From a checkpoint of a small mixture-of-experts model trained on Wikipedia.
Training: a variant of Adam for the experts, 351M tokens.
Below are experts of layer 6 (counted from 0) of a mixture-of-experts language model. Rows are named router (the router's row for the expert), up (a neuron's input weights, with its number) and show model dimensions 0-223. Each number is 50 + 15 x the weight over its row's rms, rounded and kept within 0 to 99.
Before each expert's rows: a language model's description of what the expert responds to. This comes from a sample of Wikipedia text that the model never trained on.

# expert 10
Description: Tokens in album and song articles: chart tables, track listings, review rating tables and credits, such as Track, guitar, Billboard, Album.
router:54 34 57 59 75 39 43 40 41 32 45 27 46 18 18 17 20 56 47 38 29 49 61 62 35 45 59 42 55 43 44 50 40 46 38 32 73 72 48 62 57 72 41 57 38 43 48 31 66 53 55 57 19 34 39 53 30 65 76 60 33 21 23 39 61 37 65 81 30 40 17 43 84 63 38 46 52 43 39 19 47 33 26 58 47 51 40 39 25 48 66 45 62 89 69 49 46 21 62 76 27 49 59 56 56 57 62 49 40 65 49 47 52 60 42 60 33 57 47 37 53 26 66 76 41 77 82 41 35 53 63 61 45 28 64 55 47 64 57 67 62 55 63 65 42 37 55 33 27 69 47 49 57 64 10 31 64 60 62 50 50 56 66 70 62 41 66 50 52 51 67 49 49 46 74 51 58 42 45 36 30 21 22 48 81 37 66 56 44 45 52 41 44 49 59 80 70 85 62 53 54 64 47 57 45 59 54 64 43 60 54 32 61 61 52 53 40 71 51 55 59 66 63 56
up9:45 44 58 53 15 57 68 49 57 55 49 76 47 70 69 78 64 56 45 39 41 52 65 24 37 19 41 63 38 61 58 51 35 57 64 39 57 57 42 46 73 30 55 40 58 68 48 32 30 21 53 54 47 52 62 56 60 58 34 50 40 33 58 67 32 58 49 37 47 42 70 40 59 39 78 87 47 46 70 49 54 59 58 33 29 58 66 72 55 09 26 89 25 33 47 74 43 49 56 32 41 60 27 44 13 23 51 37 58 61 39 36 66 13 59 50 58 53 59 61 26 80 52 39 50 56 26 38 54 46 61 64 65 51 60 62 51 52 34 62 54 51 36 22 48 67 62 43 62 61 27 38 47 29 71 39 35 51 44 44 74 65 60 55 25 62 59 51 79 51 25 49 39 44 49 59 41 45 42 66 51 49 87 60 63 75 63 45 45 43 67 47 41 48 36 54 43 52 57 31 46 50 84 42 46 51 45 45 49 32 12 47 44 43 58 58 67 62 80 43 38 28 15 46
up10:52 31 32 58 56 56 19 37 49 65 43 68 42 48 46 53 31 49 59 29 54 48 54 26 49 36 58 40 26 45 61 53 85 38 53 40 57 38 45 40 45 40 62 53 35 56 63 53 73 20 28 29 58 71 29 25 53 65 69 34 26 50 64 68 11 29 63 39 47 53 49 62 65 62 44 55 41 65 66 34 49 49 41 62 35 39 64 65 50 78 44 59 49 32 31 28 47 54 68 52 82 81 39 77 44 42 53 39 41 65 68 46 37 30 62 58 74 60 77 41 69 62 59 59 54 60 35 57 37 40 46 62 40 52 37 37 66 49 39 60 37 54 53 23 60 53 52 70 37 50 68 74 28 63 61 43 53 83 26 73 31 61 43 53 79 52 48 53 39 45 51 62 43 64 52 59 71 62 56 35 95 72 46 22 51 33 48 44 52 16 43 42 30 63 69 37 61 64 52 51 28 43 46 48 36 51 64 71 42 53 48 62 09 45 36 37 73 50 31 68 47 16 38 30
up11:53 34 40 56 11 73 57 33 80 56 56 49 38 61 51 37 66 68 46 47 53 45 78 18 44 46 62 37 27 57 46 37 58 50 45 69 63 66 40 49 32 38 52 36 37 35 50 45 22 56 50 41 28 51 92 62 72 42 45 27 70 38 54 46 51 24 28 41 29 40 35 71 44 53 64 75 55 38 25 49 33 62 52 69 54 38 36 84 69 19 46 64 44 71 57 53 64 60 57 58 59 41 45 47 53 62 62 50 35 58 36 55 28 55 37 33 60 47 54 24 51 59 50 53 67 40 40 40 44 50 69 26 49 53 44 61 37 62 21 57 52 49 50 35 38 30 49 29 80 54 58 14 65 56 35 80 51 43 59 46 52 64 62 09 60 47 46 82 76 86 55 58 76 35 50 36 46 66 51 50 54 81 66 54 53 31 37 62 72 56 41 50 55 50 42 43 42 30 48 60 48 56 34 66 77 46 53 46 81 40 50 52 43 54 68 16 27 56 84 49 36 45 48 41
up12:42 23 32 54 65 47 43 50 66 74 39 48 32 48 26 42 57 50 62 45 37 53 59 50 57 61 62 32 31 31 81 47 48 41 45 53 45 11 53 44 60 79 53 51 35 34 65 33 62 69 50 63 49 75 66 58 43 63 54 32 56 28 46 32 36 29 45 46 41 98 25 63 74 54 53 53 37 26 46 47 14 54 63 38 77 44 64 64 65 53 67 65 36 39 20 63 38 58 58 60 29 36 29 39 53 54 43 54 49 59 71 83 55 44 31 39 43 51 37 60 41 60 49 47 45 45 59 34 46 59 69 68 60 58 68 65 70 36 35 35 52 64 42 59 50 70 36 32 46 32 71 55 66 66 44 39 58 35 58 42 44 43 44 71 32 61 47 85 24 27 41 81 29 60 49 91 63 22 52 55 42 43 45 46 59 23 54 22 43 65 62 38 65 61 25 44 65 48 76 35 68 39 64 73 29 46 47 49 38 44 32 45 60 55 45 89 65 66 44 62 65 52 58 57
up13:69 45 50 53 21 63 64 66 70 48 62 40 21 73 58 47 54 52 56 35 56 73 70 51 53 20 61 43 46 43 69 45 67 54 52 38 63 46 52 53 43 75 49 58 57 51 56 42 71 85 64 57 45 24 36 38 31 05 53 22 35 23 40 65 69 47 38 53 27 44 53 46 81 71 45 73 30 61 47 27 49 48 56 66 48 36 76 49 61 64 51 54 51 57 39 51 30 49 28 61 68 65 70 56 69 54 28 28 26 60 12 47 31 77 49 70 50 33 41 57 32 34 62 63 45 33 37 43 58 27 58 65 53 38 45 45 39 45 47 45 75 46 50 50 56 69 62 17 55 87 59 87 51 60 27 17 45 42 66 70 45 60 58 46 31 24 51 59 42 40 72 51 73 43 46 63 41 58 29 35 74 49 51 44 49 47 53 61 50 34 55 28 48 70 60 42 49 58 12 56 26 64 42 80 37 45 51 46 43 24 48 62 56 73 46 61 51 53 38 39 38 43 59 52
up14:28 46 26 79 39 55 40 56 54 40 55 47 22 74 25 52 58 58 24 40 53 21 50 66 52 35 64 56 55 48 80 14 52 60 41 83 43 36 20 41 50 35 61 34 47 70 71 23 57 65 56 29 40 58 72 28 41 64 35 36 52 35 62 53 53 33 44 68 34 36 26 44 20 43 43 81 84 35 59 44 48 64 41 55 61 52 39 73 44 42 50 44 55 70 50 52 24 32 79 38 68 54 20 33 61 15 45 44 67 79 49 50 60 62 33 57 64 40 34 69 40 61 29 39 64 54 67 57 42 43 52 46 50 75 47 51 53 38 52 37 47 65 48 47 63 58 65 54 58 43 54 61 67 56 34 61 58 73 19 36 47 39 68 37 41 56 55 52 50 51 59 55 87 43 69 47 39 44 51 59 78 42 43 51 46 48 77 57 67 22 69 36 52 52 35 60 54 49 63 45 33 63 69 57 47 40 40 63 72 55 35 13 81 50 54 72 35 69 40 75 67 42 54 33
up15:80 59 32 68 54 33 34 51 26 47 72 57 23 75 44 81 63 42 45 29 37 58 42 63 53 44 34 49 29 55 63 52 66 90 62 60 44 61 38 67 55 65 73 54 57 41 55 33 69 22 42 52 51 37 49 49 59 30 23 60 50 84 72 32 30 61 64 25 52 62 43 73 35 46 32 49 59 50 42 54 53 39 53 71 37 54 55 55 25 78 52 50 53 35 37 52 41 27 56 40 84 47 70 63 43 45 30 71 44 40 39 34 38 63 41 47 47 74 63 44 53 43 62 40 01 31 51 48 63 57 32 39 33 48 50 43 64 50 55 50 33 41 43 47 47 46 63 52 68 42 64 99 54 75 61 50 63 50 58 28 46 55 33 36 26 67 58 42 66 47 73 62 36 53 51 49 40 77 58 51 42 39 45 63 43 38 33 52 41 38 40 88 63 36 81 59 74 33 30 66 64 44 62 44 72 80 56 36 53 35 45 29 45 73 25 45 53 57 68 62 43 63 51 36
up16:36 72 39 27 67 32 43 43 39 46 50 45 75 51 45 74 54 46 68 57 57 37 61 64 71 45 46 47 32 55 62 69 45 43 32 47 53 42 54 26 58 19 35 49 61 50 40 41 46 82 49 76 49 58 57 71 42 42 48 49 27 22 39 22 36 44 61 55 46 48 70 45 46 41 77 72 49 36 52 39 50 51 52 33 21 48 49 53 51 36 34 53 59 06 80 96 51 83 62 47 52 34 38 45 21 52 27 59 62 59 51 63 74 34 58 39 49 43 43 44 42 75 55 25 60 70 35 63 50 71 48 60 76 74 51 68 57 47 28 53 23 62 32 36 65 54 36 19 42 15 26 16 56 69 57 58 43 67 58 52 43 48 53 67 66 44 50 65 66 63 51 52 41 35 36 51 42 37 41 53 46 58 82 38 46 65 70 78 47 60 46 53 67 76 40 58 63 30 29 54 60 23 39 63 42 32 54 46 46 46 29 37 39 34 54 84 53 59 69 68 40 58 36 39
up17:36 36 64 34 52 53 75 49 79 70 54 60 34 32 63 58 19 50 99 29 55 76 52 51 64 78 65 42 48 42 64 50 32 30 57 56 67 47 61 58 43 40 42 34 53 38 70 63 80 55 54 47 43 99 56 51 57 65 63 39 53 10 68 63 29 51 40 61 30 55 51 47 41 66 60 32 52 53 80 44 50 24 56 56 50 48 47 51 29 57 44 67 00 50 24 37 40 40 64 58 51 45 48 36 50 58 53 58 63 65 62 71 52 57 53 26 31 44 37 47 28 36 54 53 72 41 59 53 54 39 59 92 38 62 41 44 71 49 39 24 29 39 58 34 33 40 57 20 78 50 55 62 66 51 47 69 26 53 53 64 22 28 67 31 34 52 44 72 55 50 50 68 28 64 59 48 52 42 53 41 35 53 43 54 64 58 40 33 54 45 36 46 71 35 39 49 76 49 70 64 68 53 41 48 65 43 49 57 47 33 51 51 48 61 66 48 35 39 47 86 68 35 30 65

# expert 16
Description: Word pieces inside Portuguese, Spanish, Hungarian and other foreign names in sports tables and lists, such as Jú-n-ior, P-ed-ro, L-ith-uania.
router:16 40 71 31 61 70 78 43 37 65 48 53 55 51 45 51 76 49 31 35 69 62 77 32 35 23 58 28 48 42 55 48 37 31 49 52 75 78 50 54 69 53 66 43 44 35 34 74 21 36 63 77 63 59 75 51 60 80 33 59 50 22 55 50 41 41 41 58 37 44 47 36 48 47 68 84 21 18 66 44 55 78 49 22 40 75 32 55 30 54 60 43 64 47 57 50 31 58 63 28 33 53 37 56 49 53 52 44 44 48 66 81 39 41 44 44 87 42 38 43 26 48 49 56 53 49 37 55 25 53 55 25 65 36 77 56 44 59 44 43 57 47 67 32 22 36 47 28 54 50 36 38 61 11 62 31 43 54 55 68 62 53 46 56 25 46 39 63 72 57 39 44 37 79 59 51 47 54 61 61 41 74 60 64 69 44 64 27 51 73 51 49 69 31 29 71 34 64 49 60 40 64 67 48 59 50 42 51 45 78 56 63 44 29 53 50 32 67 46 22 31 36 38 46
up1:84 30 45 56 62 26 36 52 37 39 58 48 41 69 52 43 27 59 54 40 75 43 71 76 83 51 74 45 46 61 61 39 38 43 40 29 39 52 72 29 50 53 62 78 70 59 36 66 60 62 20 23 21 49 46 34 60 48 76 59 81 61 51 46 67 43 61 54 23 68 64 73 66 35 56 46 72 33 53 37 28 50 61 41 46 38 54 46 52 53 48 48 50 36 63 49 53 35 53 71 57 54 68 68 56 71 32 40 44 49 54 38 61 48 40 43 28 73 36 46 45 31 44 65 68 66 78 39 40 37 51 47 43 64 26 56 29 64 43 48 75 35 47 40 55 45 65 46 19 40 56 85 40 70 45 48 92 31 63 17 36 70 35 42 58 44 75 45 31 76 79 74 64 37 48 50 55 44 29 38 66 34 50 59 51 49 70 84 30 50 46 28 47 56 43 47 36 23 36 54 57 40 39 36 50 38 46 47 54 32 33 52 28 23 41 51 64 60 58 42 31 29 38 58
up2:57 77 41 46 72 50 46 45 56 43 59 57 58 50 50 44 73 31 36 20 43 63 43 51 55 53 76 41 40 27 66 65 41 74 37 72 48 38 44 63 48 46 55 48 51 26 60 67 51 57 28 47 52 76 41 56 48 51 46 47 38 47 72 67 41 44 47 75 48 36 44 54 26 62 51 44 58 51 58 62 32 59 28 31 41 80 71 64 34 53 56 76 11 48 11 45 68 61 61 55 34 57 30 49 38 50 31 48 59 27 33 61 67 53 53 50 53 42 72 47 46 52 36 28 34 35 44 69 68 22 16 44 32 62 68 55 56 25 26 79 37 60 59 58 49 75 36 31 59 55 60 66 23 42 54 79 33 52 41 41 37 63 82 00 36 48 41 54 52 54 52 53 40 44 39 50 38 35 43 51 63 24 42 55 55 70 44 41 72 56 75 74 82 48 58 24 50 79 37 69 49 57 55 87 58 41 52 63 63 47 46 37 65 50 68 39 50 38 25 42 54 69 65 42
up3:65 55 54 46 33 79 46 44 31 54 46 45 28 50 38 51 12 43 51 44 42 22 25 53 53 52 34 48 78 63 53 39 61 39 62 39 53 77 42 40 48 53 41 77 40 38 38 55 43 59 59 43 42 35 63 42 45 66 51 55 56 41 55 64 37 53 49 60 60 40 14 31 65 90 51 55 57 54 48 55 42 54 46 42 22 33 59 32 45 86 92 59 53 39 20 61 77 49 67 55 81 18 67 46 42 36 50 55 77 60 40 83 37 67 41 40 35 77 21 61 42 57 49 49 54 44 29 41 35 53 37 42 31 43 43 83 59 61 35 50 58 56 39 35 42 55 52 46 46 60 14 83 61 40 55 57 56 49 31 82 43 43 84 13 52 35 25 38 57 46 50 43 50 54 47 68 54 64 61 68 69 36 57 52 56 58 37 65 28 78 77 52 55 71 55 76 49 49 37 81 27 60 57 48 58 40 46 23 55 53 36 61 49 60 70 53 61 48 61 38 68 46 49 46
up4:42 41 22 31 45 57 42 30 47 36 54 78 85 69 41 47 45 52 56 42 67 47 34 49 51 35 42 56 45 53 77 54 40 34 71 36 40 49 38 33 59 15 54 34 80 28 59 74 82 58 51 60 29 53 70 41 36 24 33 55 60 44 45 36 53 37 13 79 33 44 47 30 48 53 28 64 42 57 51 65 51 42 41 66 78 51 45 59 37 44 55 36 52 66 50 43 67 30 44 71 68 51 28 65 54 41 48 36 68 46 61 29 48 65 37 48 60 61 59 46 52 63 52 65 68 90 34 49 44 71 37 65 26 58 47 55 43 86 48 60 61 62 32 41 64 64 18 25 52 56 50 41 52 72 40 51 46 40 77 47 40 51 44 65 66 47 48 44 34 73 86 73 73 54 66 45 33 48 49 39 40 37 49 36 71 74 64 44 55 53 19 77 64 49 45 47 62 41 65 31 55 65 77 29 63 58 37 49 21 18 42 34 57 35 71 59 31 24 65 45 53 49 62 57
up5:43 33 73 79 78 44 44 67 71 61 45 34 44 58 40 32 43 29 31 31 70 59 45 45 59 59 58 45 53 56 73 68 40 39 64 56 38 73 60 59 58 67 46 80 52 39 50 52 59 22 64 39 56 48 53 52 57 66 55 40 51 68 28 66 48 66 49 69 62 63 70 40 69 61 66 80 60 60 33 64 64 28 48 50 24 16 23 69 48 37 47 60 35 77 42 57 70 59 38 53 65 71 42 42 61 54 34 44 37 73 51 49 40 71 78 49 35 72 74 82 40 74 45 55 53 59 36 51 39 54 56 71 48 20 34 29 10 37 65 67 44 59 55 33 61 32 39 48 61 66 44 60 78 72 45 57 15 44 69 56 37 66 54 52 52 44 50 45 44 34 67 32 46 42 49 50 33 48 43 36 23 43 19 80 58 32 81 41 37 56 50 55 49 49 43 43 44 41 55 55 16 67 48 44 48 63 43 45 17 60 52 23 37 19 57 59 32 47 63 58 26 61 36 53
up6:37 39 55 45 37 55 42 51 58 82 63 62 56 72 81 61 45 68 48 42 50 50 58 54 23 21 44 51 26 63 56 52 19 52 19 63 51 46 37 42 60 40 27 50 64 43 45 22 54 58 62 23 51 24 46 28 63 44 50 50 41 48 51 40 44 63 57 48 56 44 51 29 54 57 46 58 52 47 80 61 39 53 66 57 50 33 55 34 58 80 41 71 26 38 41 37 48 30 52 48 32 40 29 38 37 69 67 59 68 40 55 33 61 45 60 41 55 73 45 45 57 85 49 51 40 59 29 48 40 18 60 44 48 38 54 47 29 45 89 78 73 34 38 40 77 70 35 39 67 69 49 47 32 62 53 46 52 52 56 27 16 75 42 57 56 59 37 82 50 58 56 36 72 65 60 56 33 38 39 79 58 51 14 65 74 34 64 50 38 52 52 65 65 47 32 51 79 12 50 56 25 72 60 41 68 49 68 26 50 36 42 48 40 31 76 70 58 60 74 31 41 60 37 56
up7:60 32 42 46 27 40 52 28 65 33 30 56 23 42 35 53 68 34 63 29 72 61 51 67 55 73 47 51 74 42 37 43 57 55 59 40 48 37 83 51 36 53 37 43 54 69 46 68 48 65 56 52 54 70 21 47 63 34 51 51 65 33 52 42 58 72 65 31 34 63 36 49 38 42 18 56 59 43 40 60 10 69 79 58 61 65 60 49 53 66 50 92 03 57 57 49 39 51 64 48 49 60 18 49 78 44 34 39 55 39 57 34 28 56 63 47 70 31 42 49 70 86 61 35 77 52 30 47 39 31 42 59 51 63 39 46 29 39 58 64 34 32 52 57 65 91 50 52 66 40 39 35 46 45 64 68 47 44 49 56 47 66 31 60 66 57 54 50 39 41 47 44 57 61 56 57 19 48 31 64 66 56 46 49 36 47 38 63 44 63 48 78 34 45 53 25 34 53 46 49 62 37 76 52 69 46 27 14 66 43 54 16 63 59 50 29 59 44 59 64 74 36 57 22
up8:49 51 52 51 91 45 65 74 31 78 57 55 34 26 21 65 41 50 78 82 44 39 49 52 59 37 45 55 36 27 45 57 55 60 71 44 36 57 56 55 47 44 35 54 62 70 38 61 47 53 64 33 41 61 38 56 43 56 64 35 72 24 53 55 67 45 47 44 65 55 45 51 79 62 67 29 56 44 47 66 59 58 62 43 40 75 52 67 86 46 18 41 47 57 54 63 54 49 75 70 56 57 40 51 35 62 38 32 71 65 48 51 77 90 17 39 48 21 39 62 21 67 35 33 41 65 41 37 71 56 29 47 28 69 29 74 57 36 26 35 43 46 50 60 44 62 21 31 51 47 27 47 39 44 64 52 40 61 30 45 69 52 42 62 48 45 58 33 50 61 52 76 43 37 57 58 33 27 29 19 54 48 53 52 56 72 57 44 75 96 58 46 21 57 30 63 63 38 47 31 25 76 43 41 33 66 68 46 47 39 45 37 58 78 51 56 42 49 37 40 47 55 50 52
up9:51 55 61 45 33 52 48 57 45 66 54 54 56 55 39 45 65 58 46 71 43 52 42 49 46 54 79 39 50 86 57 46 36 73 30 42 37 68 11 33 53 30 48 68 61 46 48 61 28 19 57 32 18 31 32 69 57 62 69 51 75 51 59 66 46 36 35 37 34 31 61 41 44 43 73 73 81 50 44 60 51 31 60 58 22 65 61 44 61 39 16 54 45 39 56 45 40 38 49 51 32 55 47 45 06 60 37 37 55 48 25 44 80 35 33 39 41 51 34 81 39 75 48 43 52 46 79 41 31 69 79 39 35 58 56 71 51 61 43 97 48 50 29 43 60 55 46 57 72 71 45 36 39 59 48 48 41 64 42 46 53 64 48 62 27 68 75 41 69 47 75 56 75 38 48 44 28 51 59 50 43 56 45 44 31 56 33 52 69 62 72 25 59 39 23 58 50 38 41 38 24 68 63 51 52 62 73 51 57 44 13 69 24 54 45 65 64 60 53 25 44 35 43 45

# expert 21
Description: Common first names and the middle or final pieces of surnames, especially German or other European ones, such as Michael, Mü-n-stermann, Diet-er.
router:44 40 79 39 35 61 61 31 70 34 34 37 73 34 35 58 38 41 35 25 52 61 55 53 54 54 68 48 57 38 44 43 47 60 63 45 50 31 57 71 46 32 58 26 30 47 40 66 47 36 17 58 61 67 43 48 62 51 48 50 44 22 32 55 46 50 25 22 85 42 19 47 27 56 21 56 60 52 68 66 17 57 44 47 60 38 39 54 29 46 30 26 60 55 52 36 42 55 52 56 54 77 51 79 67 38 52 22 60 28 77 53 26 44 85 60 81 58 56 53 63 35 56 54 39 50 43 37 37 33 49 86 61 65 63 34 57 57 55 35 49 31 67 47 45 60 60 60 47 50 88 42 16 50 46 43 61 48 26 60 68 41 54 50 50 49 46 33 64 45 69 39 50 51 48 70 58 59 56 40 57 93 55 50 46 51 40 70 38 18 49 68 61 20 64 39 26 52 76 36 82 51 64 50 75 19 59 58 37 50 52 67 47 52 53 32 37 44 64 56 72 42 40 59
up0:58 60 49 46 64 54 72 56 37 70 28 29 37 42 65 23 44 65 31 56 33 30 62 68 37 27 43 52 58 55 70 52 22 70 62 92 65 43 11 38 49 50 46 47 65 67 45 58 73 50 68 57 52 75 57 56 69 53 55 49 63 32 35 55 51 29 32 51 62 44 55 51 52 57 57 66 43 24 43 26 38 55 90 39 54 46 53 52 43 59 70 52 62 77 58 59 66 36 42 38 43 50 35 40 53 41 58 51 38 85 52 52 50 73 30 43 55 70 49 48 36 66 48 29 46 51 45 49 45 47 67 61 43 33 66 71 35 58 67 54 62 50 49 59 61 43 44 42 27 40 35 51 78 47 58 61 45 27 60 21 50 40 47 32 27 46 37 46 25 62 49 59 63 50 54 67 43 52 33 49 93 75 60 86 08 51 58 46 56 56 66 38 54 45 51 17 70 38 28 27 70 40 23 30 21 51 33 38 74 51 59 36 32 57 66 37 41 49 41 63 27 84 37 53
up1:56 47 37 52 59 48 58 64 40 37 74 66 56 74 65 74 42 44 44 50 67 44 39 53 68 62 65 51 69 66 65 59 52 57 24 39 38 48 58 50 61 11 51 59 56 75 56 49 39 54 44 36 21 26 34 28 38 38 47 41 77 35 64 24 64 47 59 42 44 49 51 64 58 38 56 59 45 63 76 50 35 33 61 55 53 33 76 37 41 67 74 22 46 71 53 39 50 06 42 41 56 69 77 70 52 50 53 47 58 53 55 48 40 58 47 46 19 72 54 42 44 57 42 66 58 41 60 42 25 41 56 65 30 88 40 56 56 58 57 40 46 48 66 63 79 50 56 65 52 47 57 32 39 74 37 53 72 39 63 24 39 69 55 29 49 64 67 23 41 46 70 81 61 28 48 36 44 51 55 53 95 32 22 76 52 41 36 42 46 45 53 19 71 45 41 44 44 21 46 36 57 44 27 32 48 41 64 36 43 34 29 36 33 44 35 66 64 31 71 76 57 25 72 56
up2:53 72 35 67 66 68 54 53 56 42 54 69 52 61 75 63 86 43 59 46 53 54 45 72 67 37 72 50 38 62 64 35 38 71 26 74 32 33 47 34 17 35 17 47 44 38 55 67 81 35 23 02 44 64 40 49 47 59 55 19 33 44 57 57 41 50 69 50 41 54 77 56 22 43 50 49 53 41 51 76 52 58 55 39 53 56 72 32 43 53 35 55 40 25 38 48 46 82 53 57 67 79 42 47 35 55 25 54 62 35 34 59 54 52 45 65 45 48 61 22 46 64 32 41 43 56 38 59 49 60 18 23 32 51 44 32 38 30 46 66 24 59 74 60 42 80 45 53 64 44 47 69 21 51 39 66 38 58 42 46 50 47 59 16 44 34 42 67 54 60 41 63 34 20 26 47 69 44 79 55 59 37 58 68 58 75 77 47 79 48 42 61 72 41 42 46 54 34 36 52 67 50 67 82 45 42 71 64 40 43 32 55 57 60 66 47 49 47 41 53 56 31 42 51
up3:48 48 85 57 38 31 53 49 32 56 36 57 18 40 40 41 26 46 64 54 53 42 42 44 57 53 27 44 51 76 42 30 64 51 43 59 27 91 56 51 31 73 64 79 57 34 27 59 34 54 42 55 40 47 55 13 27 88 60 74 49 39 64 80 41 67 39 57 28 48 39 15 34 86 50 53 45 71 41 49 33 52 37 71 31 37 59 36 68 88 77 43 60 57 37 65 67 36 60 61 60 47 56 62 25 45 19 27 49 29 47 78 72 66 59 46 18 88 26 53 31 51 58 49 43 68 44 63 30 46 23 34 19 42 43 63 41 29 57 67 55 50 35 29 44 59 37 41 33 56 39 45 72 70 48 42 61 54 59 28 40 55 61 42 78 51 30 58 49 58 62 61 66 56 54 41 49 80 62 38 58 51 40 52 56 51 62 63 46 61 49 55 45 55 51 51 63 40 51 23 47 51 63 44 60 47 41 54 62 67 54 64 56 61 77 52 66 51 56 44 43 47 54 55
up4:44 16 50 37 72 52 58 33 55 41 49 66 77 43 42 50 55 36 52 31 59 77 45 51 48 37 52 58 52 65 41 50 65 36 43 39 56 63 50 42 40 52 66 47 55 45 40 74 93 60 29 54 38 22 53 28 47 49 69 64 46 70 53 39 61 14 55 59 30 53 36 46 57 67 60 79 42 60 49 57 40 32 60 52 75 58 44 61 43 60 43 33 53 42 51 37 54 49 52 77 44 80 38 41 36 03 39 31 61 46 56 33 65 40 47 49 61 25 39 59 41 59 57 37 74 79 34 69 53 57 31 60 40 47 57 42 31 84 58 51 56 66 43 51 39 33 33 55 59 29 60 60 41 66 70 60 32 44 66 43 27 77 06 63 72 47 59 28 52 65 73 47 66 62 31 52 52 50 45 20 34 38 44 41 46 83 60 51 67 65 54 46 42 30 34 30 77 51 55 33 34 72 82 39 51 83 42 46 36 11 58 33 42 64 72 58 53 42 57 43 32 38 58 46
up5:47 21 32 66 67 56 50 74 61 52 51 41 52 60 45 28 11 38 39 30 50 46 60 54 72 54 47 30 33 32 47 59 62 12 43 71 37 83 69 71 80 56 69 59 47 43 51 35 55 50 61 53 62 62 64 34 34 76 69 43 49 58 24 64 31 60 64 78 47 45 71 39 85 54 71 70 53 45 49 40 44 55 47 42 67 34 43 82 62 36 40 38 42 42 48 61 56 57 52 46 57 34 58 36 63 48 55 31 39 82 46 49 72 53 89 55 74 88 68 29 54 48 59 59 43 62 27 48 24 36 49 64 53 16 47 24 29 43 49 51 84 39 66 22 51 38 43 45 47 52 60 41 63 31 48 45 49 55 69 60 24 55 35 60 46 31 63 55 41 38 58 63 57 46 38 51 45 56 51 31 21 50 61 56 35 34 72 32 43 76 47 60 65 33 28 59 44 59 52 53 49 48 48 55 65 54 23 54 37 64 44 35 16 30 63 63 34 42 44 46 61 56 65 80
up6:56 39 48 33 51 49 44 38 69 63 91 63 49 71 63 68 60 55 50 46 37 58 78 50 45 29 38 61 39 54 51 41 45 37 31 52 42 40 25 41 63 51 24 58 60 61 42 33 62 47 66 39 43 27 39 51 54 56 54 56 39 38 39 47 47 66 67 53 37 53 56 47 71 65 37 73 32 32 53 91 41 53 75 73 47 41 26 43 58 72 45 68 12 44 41 42 18 45 36 17 40 55 42 52 25 48 75 39 68 39 53 27 39 37 59 68 56 70 50 54 68 78 47 39 59 45 31 46 53 51 58 32 71 50 47 37 10 46 86 57 44 41 47 41 68 73 42 42 79 67 44 38 61 60 51 40 41 31 72 42 34 52 54 50 56 68 37 72 47 58 43 39 39 63 43 41 51 64 44 49 47 51 19 66 74 38 69 26 42 55 66 57 62 61 42 44 54 02 63 23 45 63 38 82 44 64 43 75 54 48 58 31 60 42 78 47 70 59 78 31 55 36 26 57
up7:70 51 27 68 26 67 55 40 48 51 14 55 55 55 51 34 60 20 58 39 62 69 68 54 59 60 50 57 57 39 36 28 90 80 65 47 46 51 75 53 50 28 37 37 51 61 78 52 56 45 50 48 63 68 44 43 75 39 56 42 99 29 73 81 27 83 53 41 61 53 36 45 43 41 38 63 54 48 41 51 31 56 66 56 63 70 61 59 44 54 40 69 17 56 33 38 39 66 55 64 59 36 33 50 64 28 53 50 47 58 51 52 26 57 72 50 35 43 71 79 49 65 44 54 76 64 24 24 34 32 38 75 63 49 28 37 32 33 26 65 56 45 44 46 23 60 54 45 61 49 45 80 38 53 44 71 16 43 53 58 39 60 37 54 55 54 57 41 48 52 34 36 34 64 68 37 56 18 66 53 51 38 47 42 30 38 47 57 36 63 37 62 53 66 59 36 43 51 40 40 41 61 68 55 60 49 55 12 70 40 55 39 32 61 27 41 63 57 74 42 67 35 47 22
up8:40 45 55 39 53 36 57 57 46 60 71 75 42 39 18 72 55 44 88 48 45 58 46 67 41 69 46 48 52 53 42 65 60 53 60 46 31 69 47 33 43 56 63 43 65 56 39 64 26 67 69 53 29 46 42 65 39 50 60 41 62 29 46 46 69 34 57 48 33 59 38 42 50 66 37 48 45 53 65 56 54 49 31 60 11 55 54 55 72 34 51 42 48 80 43 73 53 58 73 96 35 42 48 42 37 55 57 61 64 56 68 55 72 66 12 74 35 27 33 37 32 66 46 53 15 64 31 38 37 50 45 30 46 70 46 64 67 19 29 45 55 49 35 70 11 81 16 18 23 43 47 25 40 61 52 52 50 49 44 47 49 63 67 67 75 30 52 43 61 52 67 56 58 53 43 47 40 63 48 51 43 38 67 33 49 64 55 36 63 49 57 20 14 58 25 67 54 26 45 43 38 55 61 78 47 72 54 39 34 57 50 54 09 54 58 49 47 36 48 58 66 50 61 45